{
  "num_hidden_layers": 11,
  "hidden_size": 192,
  "n_experts": 64,
  "experts_per_token": 2,
  "d_expert": 256,
  "d_shared_expert": 0,
  "hidden_act": "squared_relu",
  "moe_layers": [1, 2, 3, 4, 5, 6, 7, 8, 9, 10],
  "n_empty_slots": 16,
  "router_score": "sigmoid",
  "normalize_top_k": true,
  "routed_scale": 1.5,
  "balance_loss": 0.00016,
  "balance_bias": true,
  "init_std_router": 0.00963,
  "lr_router": 0.00262,
  "vocab_size": 8192,
  "norm": "layernorm",
  "norm_eps": 1e-07,
  "tie_word_embeddings": "early",
  "optimizer": "muon_variant",
  "learning_rate": 0.00869,
  "batch_tokens": 131072,
  "max_seq_len": 1024,
  "train_tokens": 730600000,
  "max_steps": 5575,
  "dataset": "wikipedia_en"
}
Below are experts of layer 3 (counted from 0) of a mixture-of-experts language model. Rows are named router (the router's row for the expert), down (a neuron's output weights, with its number) and show model dimensions 0-63. Each number is 500 + 50 x the weight over its row's rms, rounded and kept within 0 to 999. Numbers have three digits each.
After each expert's rows: a language model's description of what the expert responds to. This comes from a sample of Wikipedia text that the model never trained on.

# expert 41
router:466482561499502566441533518468573522482497567464543502418514553542575502514514537545546554518429619411600448409557531555475536430506465532544457381431504600481454495598427445493463514402547453
down0:512474476532575475504623540418463554495533540497487526590415519497489364487569542571356527554473500485454544560461548532498557499555521588492466539469503559455601537434565500506508516478460453
down1:489534504514553521500505497519597494511421476477529473438472546449526444494512578577467473510489477445459521443437552487495498501475524523489423433572564430536429459564568512449623518612491543
down2:504500399440543493387525475500508512499426508521482464485486524546475332521499527507409460531468543535534536605509535522524498541397549544540572528550512509487535407525560514495523492478448577
down3:566488514410373504593495488580533554501480534510529541524582470401537518423496456525571578434583522422567513464498471440569396572517487448507449494490513493466484514397541487509490534656443417
down4:531440481491552506456484521450548491469491501480533470464431453504571490566530532573476524382513459550507520484440535427455460449519522422496441467514571472464461484491467507495515448410553585
down5:469482560449430529553520546535583581440532428479624492547459465585439454529643498532482565440478497564538429529552422487408510571516430551457455486482492470487553525471431502527526484479465576
down6:414429588481518486447482501467559466467515558579527546445456470382584533430520447467462527455487449507453549464484584502392547606452496564348542481553484421439490563585454422441544434524523477
down7:468533602465463473430429494493532574482563438526488464430451485473492517518466561493446465605552505458425500552501571573519466504452426514486681421390485415441505536455511406510571538490458579
down8:592466579553502501476659506485492552422496471542455456484484567433564358549467520460530455487565530502479499496575562508558508494518461555519576532553451470581490504466493503514421454472479538
down9:577561592470530548542448418520486408567484375515579492488403487528440508541546456524571447502598540476520485418427503523433595543528501479429546326504475453533490445505526469443507499510375444
down10:486488426526564509585498452527489558508437393581566560462518443465569526483498465502531513439599489539517508552528522503554531512470481452524525470563494604505474503502389441493593530494471503
down11:480537479510438529473409478486443509471570493408518496505479508494489488459514525476503451517491456594574563530549490540474536417542475564499536495426572525424493546495489443469476531604513537
down12:461553574487450510506524536498619407533466458412568498530465451535484593561505526475559457475477524495492492553417441556518536440487482457440500494454428483474523499500410569531481464492463499
down13:533537453408431569452594545595599487453527479555557494433543462403513430559384476466590522486500483548514398455480525451481486606505482477419493530540488467466481467623512589462482584534430518
down14:509447524503459567543570474450451496484487551448459486473481493511398451492561507584433483569443483486409434546467428501427565469504498590461494504559559462422462486449613438571494511502470454
What it handles: Personal name parts. Surnames or their first pieces following a given name, in credits, rosters and tables, as in Sheryl Crow, Paul Webster, Mc.

# expert 18
router:435482544446461472478597447427538462483474453379454508374465586592618464413446511560498542581527527456465474488527518532515521486476476570571476465414550524529455459540427459492469536459595505
down0:435499565436547467565468493512445523494562562440513524598569446503535450428590566542547565480460502475507442472557366566537460590560528546550506485450588546439520482552444488511528504565466480
down1:577494523402558508523489528454454478542518463477512586457452554446509537544540492482500459426506488504426485547523488514533363405558410506431552494487511491599500526490511519445534560486421455
down2:483419466433527526450556442369569571539461450547532489507556444512512500502462528617566511540448562551543443473436443480573599519576614515493457486496513565518505452490514500479567517578489517
down3:475413481449453537543544571533480572510513454366541552527486562471494501569485506439510555495530441535548476564479485489494543492466554533423533547442480511511575459500556516485520519495496448
down4:507472509506542374460457514476490447501501482536556525476538454494394516530474551473451554510510543513506455589524555540514559459447564658507533577596558509492460508510427475488410444535491539
down5:497537437508448487517491504498577452477520579456549471426474426457610507545508536475463547535595471512496465575482461526546509569401453475590503559512612619593520500505408497461423420400542466
down6:373452539414474496647590500416479500454491562487477459529503518513457495461493469503490568549538452564484551447513517469457536453492514567591444521515536574494424504461521422559522489494483471
down7:500511546507464422411443493490485395417499499469561505536519469461379493524537551522470530572524475545493503523438606604476549496535541535482555494613476498544507561430495408501381563519560586
down8:487516435552612493565463431553503545481506504546519497520539597441594473502523524536521426420571454419463493481454563516532516565570434442517514560512470496495498407489532497515586483533433486
down9:405579539570606561476569497518539415482527572463520448509504527402515489435505492551440501474480442393491557397491586437478416493545507498565574429464572449527528561496490565463599469465506549
down10:579574419490550470439567506509493479472478628415478485423541442490476499642558474554445520473539504499421524455405576477444478421557492407479457474487551531589488489542474553650480470483610472
down11:501476385442455513595549392481486448496498567457497511444491451581474464616545564437497445489497507514419511523474499536558570516513433506420475532519454430505502583541628497522505477509528468
down12:484372474560456541661499454505434400502511456491481441473492421503564430579552573581551472454539512489520533518481497537458534442469397502514412534547533508567571447527519431425560568601474473
down13:467475485552496587538463554510544449492458455508497469470531574480423586539498480426408474478485493557517525440523516488548585548565577493453501589497492603514462413474380560599539417582460498
down14:520450553458421534532632447548486521371530489456517450548529488519541464485483512514542512540514541498566494479472575517518505488553538557494444485373587499465498453521508456486556531539470498
What it handles: Pronouns, relatives, closing brackets. Subject pronouns and relative words starting a clause after a comma or period (he, it, who, which, also), and closing parentheses.

# expert 36
router:491525549506453518560563525472621492423491519505471555440413570541500506459405486512521490545444602493463464477547558535540471493532451460484489532508522557472557490468504399539497531497509481
down0:484504460450407608506516396569522479534554442507505584478439555481444535550450489435492474485448539498439516562509573466501514468513510517496568515434537540448438522499552458566507482481494484
down1:551456418401553577480502448468545433423482498545483507438505456538523555482517510430575484566502627464483442577515556526432474462526481480605499534501384481492515526553450533420546599463532521
down2:471535490454424533491552594526409530500504533526464541509557463416549486413565492528445516537454520468572512509404505418437518447586583530530547546553493572494482413433518548560508430547508499
down3:525502529509511533470523450448417508532600449550481536477513447508530572486556500526423462568478528479445530464503414480567480536445451519622437500488518584590508538387453522440526473506424471
down4:560515490513549588480473541470496505477551482506352474529437538509428525474594453513430503538580455385510423480457539474552495481547494461589427408449467487554502456556490417491511506509535563
down5:612480556434516390402462490498488512482463514583405405453544539512548517545495582416454454520478559478466557482492481486491505503488540529413475513513562537432487426564530416374497537513542572
down6:446480508499507441502446482507444560586548454630467563407511538486457522491489500556518468510528509434504427442482490484562443541518639454499555476491429489453369541475451523481505542462541492
down7:516497488500498442434492541554499540577553474535571501495508457534545501512453552460480439522538506517541500544560519595443516519422399470534570516478497493441452471534490546495503423449460469
down8:475495483473524472521542521431419545528408524469500500565542478389551579534522485556378476433541483571430464506504516468476402525455510500487478521480479525560518496465456559494577498456455457
down9:514566460607488492589467513391461490458506569466519489479416510538516494521504470437496452401484556516543557529429510445551474478563460474543525471457504497517544515523510453442535504462467516
down10:605450565528535399490567427534475482513494549481470600573465478451442482552490513438462402479498483548520453519464529534503515568442507489528472575489473476550475545516485491460600429434475435
down11:516508541448452458469625467630510480473529520515563491443460456547583354568519523558415558509608546445485502514553468528561488526548536507517458521484571552485448419459553479466537493420398525
down12:408576578515455561502413449523535535528509481484618523493460563492553523498445534541516493436578502426460584411552491554512440541521537553494513519526484466531516430466536518441594511496538447
down13:437425538475457585431470628589506534515452485447473517524590467511454542464500504460464529554577492498517493615479524463539492494454456478550498476560416424456543430519466542512613385485526533
down14:468504453427460497553555488525471551467500500550421573480425619521483378593541449489531436528547477554472512562385500524533482493519530497526466442553436532497484595440504502412557491512634517
What it handles: Year digits. Digits inside years, mostly the third or fourth digit after 19 or 20, e.g. 2012, 2024, 2016, in dates and career ranges.

# expert 49
router:550470556517553465572564531460446473381514534469441457489429525539543551516424596534535507589488531447575503482476505529588495411477433514476435481458494564467510489473518472377466514476511431
down0:450460583430472586546610439423500447441581473493524479449462510356528444477584511505538464550533561521490511456546528566504431504543500517508524423524521462469499399470555515513512487452505503
down1:527519499387524467553549528512461542542461550468479436492444533478458409511488526530509483430484480526479457456561445420569492484551534506548428486592498520541600467533461437467613476508495477
down2:427464463435498487556702476477456430533539545484428489476467494534545448516537461466423526498470500470491496496486480521463562487595441544558505516516578569499502389513432516480566452550496507
down3:449439596468570566463434497439527462507479424441463480436519568557543354509535457607528525434514454544514539402490486505542544536499503468539506431479530516477432409482524518456413539467493537
down4:461540541439493513572528488476467552585485496574543454485545474441517345485472477587470532526553513494550542502478438569547458513565436544474510465512554420485432495493383481602487459566441532
down5:481539487448483459435414518578541509583549454523498529537517455492453463505537565532493469540461526419430502568471495523457462533521660458537487518528496548537490615433506554488493527544538564
down6:502495542451453381487589576335481454546518435544505439477446501446504472560501482467537554521507553478485460461475418542514473479438408528518467588490458536473478592496551499471489507538622505
down7:484442509557457521483564522527500491504508426577527507454450462540429594469537542474542479539475604425515453475461573554474397474463567539504518497443468518528485461476509482536600480475484553
down8:474392518592612573476436546515464445460577502451478452470536571500521505503534451558534417491426457386547540558505554533486438509386529495412467489506512447518476564478517472456456478561543468
down9:512476539380507482509543533411502323457496505549502445511479480493436544479523406583553477520535457505510487511452503587513537510449506475445493481491633518458455499449506510464473496551446509
down10:471477434517491456439512461491436618419582486398444442584524552492553579417495585535380648550481470504461569507452517512512444449437554579457524470493463523461513523514521547456498498413533444
down11:489377496382564496518515496414438477525495498540518416457500536423526497534550433484513540576498522523457434455529491590528472408518513474509454567495484496523401537459577385582455574551524576
down12:478545547511502611424547489543556397493566470433516509501511473582477580466455561552482629558432502545507471554525484571463508563456486560480547491522535562480421413517535520551443446446517466
down13:468597538586517506544481545491560461509446529504402532403441426529522567523495505552479448428557580521434472463492575548550494504580440467531478486441494464492378518493411480531464477569529501
down14:476526494451497537459444609461600536490444487470460315501511553514543519459425421502538475542441520495520444451470564475529570482407493513470536444508447512520454429433460532461382504496570529
What it handles: Digits in years. Single digits completing years, year ranges and figures in tables and sports seasons, such as 2004–05, 1921, 3,000.

# expert 21
router:464461544481472503518446428486502482496493529379481470483484576532550531478489482511579610543512563468561532490451493463528571467531446471495509494431514504518540496608472452437461505411502535
down0:498486460464522458518540473438518363509539526472538529479529443510413572549543549471534439484501441527481541466476417488491491498487553442486550441543504508538533518449454476435554524403409527
down1:477523547561482540545556486521533577425580436520496469422414456406526453474578502400511462494456440431553503531533500504538449523463495479496528458506437411515428426508540553568520495482481463
down2:523546442553527549518521599497506603492415510459594547519566560481417426442491473530581584477506491544550456541484446467525481485533557616575428462517479459410520439419423427563422469490472497
down3:499524529628454399469441512545571508457492498396614435478423502477536526542518461564438521543452453575484559499527485465502477403446513610466522525442529431571450527527402491510497405565440581
down4:465537502526488493462453506468556455472470496535496403517401536502380607418512552542484518418441522427478505490515502546496465473573518522560590476471498533498536586497472550551507481505409505
down5:482476493464454498485557431510479533450437559563568526494579511505583477528441587463486464451558487480518380569534530469469470549505483479523404488546494517590505548484505483510531525562585542
down6:497493477500488543595529523582524518475420451456490403503458598517453465556461481454539482458447464436480558479460391559494538467452463601451530521512429552539529514438482553522549449514399459
down7:565603483592483447504538511516632506482485514453515424528471529336374409543508409599460520542562508468534503544564449594438456567397471505461505442569429528407538512520581579549484544547429495
down8:556443671370434483523520589487525558499483534564514455448459557488476489541466458483520445544519546479468457507533555475507478460593563458520495591546430463590497519431488445456514519497526457
down9:538536503471496465556477454477518596551569498510544460572580609528534484430552488504502456533463438498491408489602529460487468491482474512550572425495501484472542508410473522415437542538562498
down10:525455412623538422459444549468572473520492414447448529491501466513500550517512543392432466595544461510504505482495471477480497494531356519367502436448444461584489417509524520551476538427454534
down11:487508502549581542598536547495556501491466492457510448460642424537510508420524504597553485562508543573526556575435475540502489455431541488377482536505494417603519529595437509506466519467509544
down12:519530507583540510462494479468567464473495546484463491535467475586434542471564483507380536549441477582427432521481503552526489512433515497518439440505597515518573462542509530492474456628502487
down13:485565494508553494520389522504437448520544484468536574450563537487426553532514523400505476562530569496507476478479492518485559469523576538538415451475594563579434581442543395541495490468477472
down14:546444487512513594446510518515401438504499511485541435566463452535505463465494645505605470507460580540471558535505432542540506537486513477493553431439436489468414487523465537445631436553508514
What it handles: Place-name parts. Words and pieces in place and institution names, such as San, Saint, town, village, city, University, and the Slavic suffix -sk.

# expert 6
router:491477600496484549557528527471507458459494526439520516484438592526484473506475537538543565550407577482544411461546553562521460487516431431558475511451502574467510536543447437474453544447543441
down7:542488503607474507538454551463463547521562457611492452505519522501480525466573549406542448576478527470534477556431502457544412503455555537521442552578480536481436517532533548432540442399457525
down8:456527557436494499505530585490479565588506455533503496491437469439564528590490613448530447492516508551491475542444402453438492478439546544553496468484468480477425549421423427436469430462564484
down9:590497494460561508535541499550531488550539453488501470496448518435502438489586529517490506515547540460457489504522456562431483506498516562466561498481547550520517440445578468518416468498510438
down10:554463390494479424408525523485501557603493483362530394475541480453487484536474581481444354572508492510549480515521517465528526554434546563398569556507467510466494526477529501431482471514503418
down11:458549485618511458491534550550561543432487500437516455415543556533437490572465473494450497554483564487388448576493503563475495485546548525510513585514453581499539451568495489467487436368498472
down12:484565522492550469398455502439531605480482553446388504526522561451438482528432438476380529580491502463484484615465456529512455482470482517485531533526473468491502461568456525565509501395541445
down13:457524584554473474463500522524541509544478444480525476502527492579533553495436457419484509516570461505486425518496512495470450472492640496438577451414491533506432585456517464457492506621446540
down14:452529531468539432492469524612476506593563420511412560526507549554434457603573434452537491516508550484538481474522414541460502431471471510421555539396432520544546530561450548483475538556519442
down15:486456479488563577505495449522691505470619461500455488568420562576434504464454542491448563575507482472503564564531459468473462443522530454490520587429538482499453574529485462453484436452472472
down16:497555532573490608461562418560456451532438406483613466518487524529520425461395532525496413467437534582519521557494501436537531472486479495586537436416424464525456583501524466473532495473483518
down17:504544567439465550619495501534568497499473511591624505510574516527465502511473451526522475516540475606514539560456508472404457368457478482466529517553510474490536529586588460466423452579448487
down18:553459460456460469469467441507444481535457512379502416498570468445421510485464407556514449436557476491485535567482465525508618483425575471583531511532492493518522447598499549490491482457518572
down19:534501473457549449502474454514496507465465487563519565570441533505532499505522598523526518472500550533435550516366370539529530526521498442470501514349456500589433479451628526467436560487481554
down20:551537452478460519486469462550485511525509512594524446466452489468525477489565545515452413477448461466482405446501479500506582463475383599569538451509486448486502523496434474573495445542564458
down21:432384485560470498477481450478447497520562569405421526408463523537441455469478462494479538506497536518552447500497625514585467471547404550461544486469517464572494576475403481613542476512503509
What it handles: Item-initial tokens and digits. First token of a list item, table cell or title after a space, bracket or colon, e.g. The, 1939, None, Yes, 27.

# expert 59
router:511462568518464482515582507467495500495374484490575505581536480430528454527434514566513523537447596475590536423586635556513533423516493425515489424464474547534570507494449533459498512466543469
down0:465494474439500552475423422475470505544456400462449559528473583427458581517549462479568501533426508452490447566510464679577523461463482566453434536543452559488564408511472588541494495460465485
down1:579552486471479550529451590571530468517481494498527417551440481458526447515504505536496492555547452452561496510487465480478449524564448563607579525517552476464511518515464477451480507531433611
down2:545480447484530484479607536450380411489599454489526474512514563481603396524426464488458516528389520524525562482531491530448508400491563556486490529504431457469587526448413497539542500543528505
down3:536450492564500545483496565503534464404516500494455503484564537518447515473473525517490470560491469459617516554416537545456523515513473427501534544526553476574615487491602392583510480511588542
down4:514426416552615472492471503527551628431452501512470478557566555495465410563539487517605405539480476476488575510538532442534525541449571512471479450518546447496502479462494490537488540557492590
down5:525488626513506431492534601449525462594565565478504442553489457474478403425601518514456500505534472494507515551496437556540532547484554446529476506432492438500471550419418415496545477475495539
down6:507510523416493507478441472583577483516390442599465518502382537452533463584480505509541489502544569474557384497444497502439525577536426448567566498473602505522562535374493440491466474601515571
down7:573584494451541478497601534530432479477420632505534578576576481444547483419537454501516415536511483454542509580450457516451527488523527432558569495557568502501531494469453440493514562465470461
down8:566541564407510544489526498495449523459508490498458460486509555509488379481547542467521491570509565489468526587524483571455496462473465564555511548504428647550435520519547513569474544525489525
down9:394568509547493410500440496534513469519550417550464467571515535465505530462398468459511497433447493504614506518566526478482565523566496487550483461563469446553510545534578428563507515500467425
down10:588493520437511536530446528406513538499539537516562465486454509409450524503506427489370488480583448540447514406585566439600638500442459477521564504544536564486500570511543484494526459541562486
down11:479461552527539502552614490486467570465552430455474470477466548457541601628472515426574459477487419406381575485367538522537530463573484439452458505492465517489381471492540441616500525589471448
down12:558526545516491421548462444494532497537521499501497382592534451501490433398505566490389478535508528599387419517494471508525534507434465534525502507458540494558485543562442530500473550460415542
down13:419427494499553412536544605507416550569540475504465548470454483566404533533429518427531516486575511535502464491532482515521551492567507505434531480448490472438494621497430436473479547460499469
down14:430518502498423599495441431425593474446491491487461499603389501439583479447529528499525499459426440409479588511524455519504496532537505462489502542427465461560497549433584507521564463572595583
What it handles: Prepositions of and at. Prepositions, mainly of, plus at, in, near, after a head noun, as in remainder of, age of, plus end-of-row pipes in tables.

# expert 57
router:499433583482531564556529514444500477457474514435472529502455580508492485508471519584522556547409573474543431461577563552545484480527399451556479517421515586458503504527437454495450535449553452
down0:576450427563406465449552388499508481551562557435451569547560444497614445574528550476655540455504515487534551555510515570458504547531439503483506532445476466492472562460481519393547478510482544
down1:430542505536462564548543512444554466435610481461462513502589532507449440585485494583525552563508479477529569533467475443536468486476581532468560535503362480562416461514456469517453422529552418
down2:485542538520496496412548490453454479409552512444532518542524499513538424573492598427639551533473473520523521491480462523559537408489473558490506512594522487518525516465526573453495420492528496
down3:531505492425509520508480442520444467589545480518444625515531549558465493447496473548478435545454472547481373574545495573419458460537488536503519427525472523462493527512545537493463509488396470
down4:510476536503508455483500488509437496449558477525512421456464505457482496446523511510478534550537508529505512473481457419600508581417547536436495570565488503562541465484479466581456460444432505
down5:484415586642404440542529489494540381545565523462577470467514521567519523483457522551586446478489571515469516466419520536498601499489507439480572594464488566562486547522394467466547485487489464
down6:494447466565498542505538590514579532514508537471510474505508452473447531489447487450561492456485594405505421596585485455549510489522504521522467411444541425486592397466494477500460514492473529
down7:543461555504539469532437489481519503565540492515462471546542503411589373555508448475568502457493533520460510453520519511536541551523486552549487436510524524584431564505590511438505476515521463
down8:572605488477502498491607504580476475526485511551498436494446564514460503542493548485525571517576591538455520475432452513507609568593399502546425509457496556550422439417528464521473482512518510
down9:470425526544484507506511475514490521498547498567462428466513518454487476535468515481494502580562537487459490451517523426554550387582515516460532538512340471493430486516491497467505470452477507
down10:525498482482482368480525544543496433525531527540527551523520442516503485434560385481507530563576520533522439485523459433453539541541555540394558501484539561449474427460468572550522472421546461
down11:497464492457496547517547562488469467485577532536505516512499475504444443541626528509556515430445514592616536443458566465455475569474484628461469446483532493539390486416518499492457472519504465
down12:566494510465400508497547576507544612537493492488498510517535466541508494488419479385492478394500418520473505478544461501575454493572491430585527471549486463450544459491502499490526484635403440
down13:514440523432549479519497472486522476509552436438512520463561451412494469496531491421556497524555453430641594531548550452532555509508518503444539514408443427477463503494472423512549549553547573
down14:474611416514564444503556518433418493513501499541489493463536503540508462428580447488515452532441491456502570426469487572481407467479515482496526535589509491537545537588530472463413503498505418
What it handles: Leading digits and addresses. First digits of numbers such as route, highway and year numbers, plus location words like located, Street, Road, Park, Prefecture.

# expert 37
router:438450556498536499452561542434513495438514502527455479420440524488547442492498540553519521621385514474555421471564582603543489497552469475499480517493519511530584541531432487513488587488526445
down0:439532535443436470452465544449553498570539457472428497477508522463548477543506500490435449540521501544511596486489443510526479554408515474476537566493510461567545462484451450500539439457535488
down1:486431477541515441568536524568480512497544406432502538502487484439533583603554393378562437504468542464448527415494581487454430506527479456470520445601466497493484516501534433467361531539544478
down2:360469473511432489599543467510463605519532527526469487488479577462431485528424474484569533553552392518516556522457545523590439468486493468595473457436580438489409480464495539564524439465407460
down3:505495500517522490503456529434491497467474568535416479494553524501424453483468462398332503492590477519471575535535513525506508388457596458461524541552493520525444535532565602568500490504425478
down4:458455480425500468532445519575406473493584434451493538458489526532508532475547463446478470526394572458596428474488520611518603526485502425526498496512499468493474515435546465516495406517585536
down5:511504561515513491535605458498498402463332411489526550546549439510473499526475493520548514472490511507475511512579504477509547458473502481448560454484559386504529504481504504546479588440405442
down6:476584492486397410516491555547474440466471486509508500493476406469540365508470551378535476508501477465503453391456493600544421434535486573516499460512403488494539457578398511491498498611448510
down7:469445503483527421402568630476482565482506551485401529451464459526507512474514505489501549440446500523532488521506496457514518444449565481464488461446544482589552614525537503427513420520408436
down8:450523559490591473502533507459462527544514505593540535613545557455407570486528513574619475504512508504478480460434488608428478454515463515507515433549565533490495555425479491510359551524560507
down9:504508519464549482498477516477487522661473426446502543499511469449502486426510587541535624463489513494488462534490538484374441529521458513482536474504461488425402516471460454535400491548515499
down10:527472553549497478616549563414447495397498457497477508591403507561531618482504523585462523464496511449554491585445476513479466475546562486404418511406512430502459395440433490502529417620497520
down11:488512532516494530479507495525487545392343382539575595618481515467468477498502468504499393479561376465461469453496485429531521439528553489502547496507511495495576533528491481524469562548581491
down12:627531518408485454426550492553439490520412497491481572464532455464459566491468509441420468527514487607521510503543456398562520389556364516462550544481469506543401450496581470512424456476535516
down13:537430539569428464435567579490485426527508422539578477455476463533545540485613440473480485466511425528527497518452522510457391551581510481567517538597515436485474555520499447469473561477555544
down14:457408484482486563570498510445407471521555529402532400562470595450490389498532538506428500476617525510540466482498489493487570525448496438509511478531533519466537440384545528448491508464524483
What it handles: Coordinating conjunctions, commas. The word and, commas, but, or, & joining nouns or clauses, as in Science and technology, Castile and León.

# expert 51
router:523410593522497475601617520401480429531492528495496447425499559525502504520356503526544578596466602471483508481475536540534539482504455429510557477453528525500542548529480490489409544466529459
down0:537495454486429417445558641567565456378375514455423464483534512524428563543502482562490451535454489553487542478467453554529456506496496622454494481481510472528491567517464443529520591485542499
down1:524399495469516490510570505414484540445496507485618555428451587415446538457480530486494572420553576496510592438452487473488453547524446516556481470452480471509513474489499412477502463490441446
down2:465519477517513521430556514470513494590503540512478491457442471606557480547599537567492529485572400548538487561443421447415531531521479426575472487550533498516498564520465503468539465417499437
down3:566473501446456641507476488432540587521621434507594500496554503561369555446454550359471497525602485498502487609494470504492464469509534467478519464502542502508473398526521508520450477484486392
down4:542448475616497555391573571462497512421546466529488673474501578460548525418567479508505492449390551461486461452362460507496512460500492487594522467515541509564474537472545525476480513506491514
down5:451533426547393553442581418455533489464527515518510480505415460516395531445498493488469503544495549490365434483558552499440581487487423544550452525484485412475569480505511493506526507466589549
down6:520431508484404536603531434447478479530559435551503516473627527460542454445424547486492522524550384558584443494455499442547500424473457475451435460505545470446493435549439420594522500417416427
down7:534476538539469451579584564436570558528521407515423561423546478458524560613517527576577510453477540562464485556609449481475419510490492526578535430441501441519556531481481542494564427539514607
down8:494368432485492493480610576490535463440448557446519420501404472496463492550470462546381425511429514527444557500519516590581591507448565504456520517438559544457559492496542524555430565573503553
down9:406447451434508437487576576485515466450546493555503556425514508474558496443435485515470470471543510493509537482474429430484545539525414478497545464477532503488527535496522438358515482581453563
down10:388515474573511470515569473446546517507421515516580491498459524500617539524403522532526469527439515491500533449495534450516471593438441573473410530567571457438595543519456577478551481510546546
down11:526477486555460437517503445465488452581531485520510380563478545495482572479479459474542565433521600502484454535510487528468413522523515449558549479443517487534522547399555428461527555516435479
down12:442494473513497514515533560572496560622456472499461531511525540559472462560443447447500460506432508486523542474450491434513544445446509526515513409555549473538511499442448396609533456532484477
down13:458432518585572437528484470542459550487509536528524396551478517504538408509513404541581539456512546544457487534499495478428620484522471504556544463483513473456484517429521338547642467564506530
down14:445420517498488471439511471499519403531544575548525478479549451549505483563575552494383474549438517559447565553496491502502490527511504439470465399461497510430455504522557483480500543553530503
What it handles: Brackets, quotes and line breaks. Opening parentheses, quotation marks, brackets and line breaks in lists and tables, as in (born, (episode:, and row-ending breaks.

# expert 23
router:462485583516526474518585489479535387464386440501429488498516572513573448517527548485527508511489602518507473454478514558571493487516477471508445404429553543556443500496469387461509507433565439
down0:487531529486612505530541531507434501500483578504531467526553494459453591526548451496552627485486510508556487552652533516513481371439492466507445484553484483484541529536507455465520503521497463
down1:523483463437450578513479473434501465516448412512570530508439569467496494516497493573514375548496533502460390555444562505549552518589445514575504506442473514448488430469463433551465528587491476
down2:518569457573594489518517472523514522510515561565489560527505406563546481478491530451565540451594627487520453495401475561465524493468439472462598491442502463526472605532395420530491553490477514
down3:537440517563443471544550508521507487534536563554484467499418441562518487529518490502603468511543443488507349523493454443478470452475561488402548593497535539468436550556398414478504426514479504
down4:466487522360424549529570579468522458507499454528552472478554506507478328523508512498504550500475538508544422545444559539562485517524603473542442519466461531469496528496518539546459495454499505
down5:589508524475531481410527461612503497486457547513425535586566494428580510461478568511415534518502435455468489558522522474520427519566541596531558482469435551492510474498494545567424513423533588
down6:467492553473347457508524521464492471483531398525539484554486496485541563429460425511514624506499512517507430582479500573517420454527471420435513562518546493403580523518486489553527472493470458
down7:486531416505495453408472548463494546500574512510568512498574555448444402485568444505436478478453455479494450496473427569504583513412529454465452558474407496513516489579439500463451477503410524
down8:444531531457491484565554449501536542540515509424427440462471469436537464480430494423529570497510597499530557519552532448546493504534418545513521462489556441526496480515536334524524541452497540
down9:487507504505476550548557551472480507555472531506425493496549504471502453483494424577438501533445425430540562509501590591525563519522503566406520562493473504503526470444511447559385466524539464
down10:512511532499547506538543533557545487485462485549560548585466457461447356401508525518412486520528542495426512532441525608520525463431614516415463540455595511402444491555505415479537480491502464
down11:546472494483435583399466532393556410480462434469568420558406609522474504499485478530530491482472549564510513534489539470482533498550568558405465500553494484450547474525588443523465513494560467
down12:519484455558472473553526583450496543505478437455475457495502542384474491474661486438509545555513453466526443455538540488507546528469482563514512430528611491613592503515465535468435517583459521
down13:520396451478543458465472557449513518533460532446481564486436433526458455540577526622477497497439416509490624444472492569521553498524563450462498578480513510509437469409525518474542525567535517
down14:452477560504481532480532457491469452529568510438583460498472482551473537494463564449661539463568595424561446458381489448477581614499485470665533580603473472548473461493575572552456552476468454
What it handles: Possessive and demonstrative determiners. Possessives and demonstratives beginning a noun phrase, such as his, her, its, their, this, plus sentence openers like After and For.

# expert 27
router:436530568505514483558539540429517437448495564452469478528385580498555525462396517591582515545445551488519467448509597533490502499514422488492435429452512538470601456510427419431490544475598487
down0:487527467411541555511563538438597487504534544554476424511526591512545465408503534508500486513511526614425471549417352493563471497461466486493469502567504534559551421469531543552528560509546532
down1:532513543496445449503573488496556436450549477381447448509584480453546465524514473525476505539522435561497556569457466521508556466628502638490520467473497494436526473525495507486426523480492446
down2:650509454455405522476574503505460490450474497597529532437631620509435522528462502542507485494436445567534474557565440473496471479399537490486487453546479497528473454438410454499466475538420504
down3:442501460569579544567542427508461483488432448497496464535427627459452500484480465477405520501482506609539462576522485474488584501572425488518538432500488512557454536474527479533449482452518519
down4:585569560529566429565470522469503585484480517539451461433491486485432540602607444405531527552457587502446550448488500429541567499567496433460558497473452448505507453472531435533622458431456556
down5:556488489442505526476594529475509391440491508512525535537500439541433538532470560429451433462468447464501519410424501588535590515507587477567549546527514428522561503469483581450454520510439529
down6:504411606510445576505597432522466536453549368526534540495552496488511449489589550457496460457497437511528516485483475587532465514593470445529457551416513552578597527482506427574530454502550463
down7:541484427556469427470567474515438554530501466513547515471527454500586501517480513599545499478516415493563532571479434554492508474378441526557515375534505536385408598522522538576428533553487497
down8:543543445462539501465492508515486518461463532462509501490534575500484475508469567505503509530554427548470504486538452502476478579478514573454545538529525513553467433592560430468491596501511479
down9:516460565500483449494514568498543524493380485533453565530466557566570512490519518395455446512547626475495463545483511491548391441449437473437446567438504500455527537481475532487531567481427585
down10:451518521546530495558474503544536527466488494533580544481566481461512420438519465448494524485577443473535416465467512551489441511517504491457466522464310505575430456417501456410532550540519533
down11:521560516508503508476595531520415467495472527453515649459479476537510566498430486535578584550484493477569532438486494502421469484465466537520554443487483535441522552528449529538482557480517410
down12:535541580495506479473350516597441496519470452535534503509523488534524537548465504517542436506505523456462548529610550573514501539575431540453400517494577477492481465516567516586514498496573598
down13:524465525458562463475527533451537595538549564441494515508438509515455494537504539465420498614521548556579543468577511548588522523445503439561482560435473521389492491521514509533554484509574440
down14:509512542495502427481447525454443470545568462524468414502521513469520478528529433505560560464523522439539566475487487475553564535515518408476531568529568452458544467595594539594522439520426530
What it handles: Year digits. Inner digits of four-digit years, especially the 9 or 8 after 1 or 19, in birth dates, film lists and date phrases.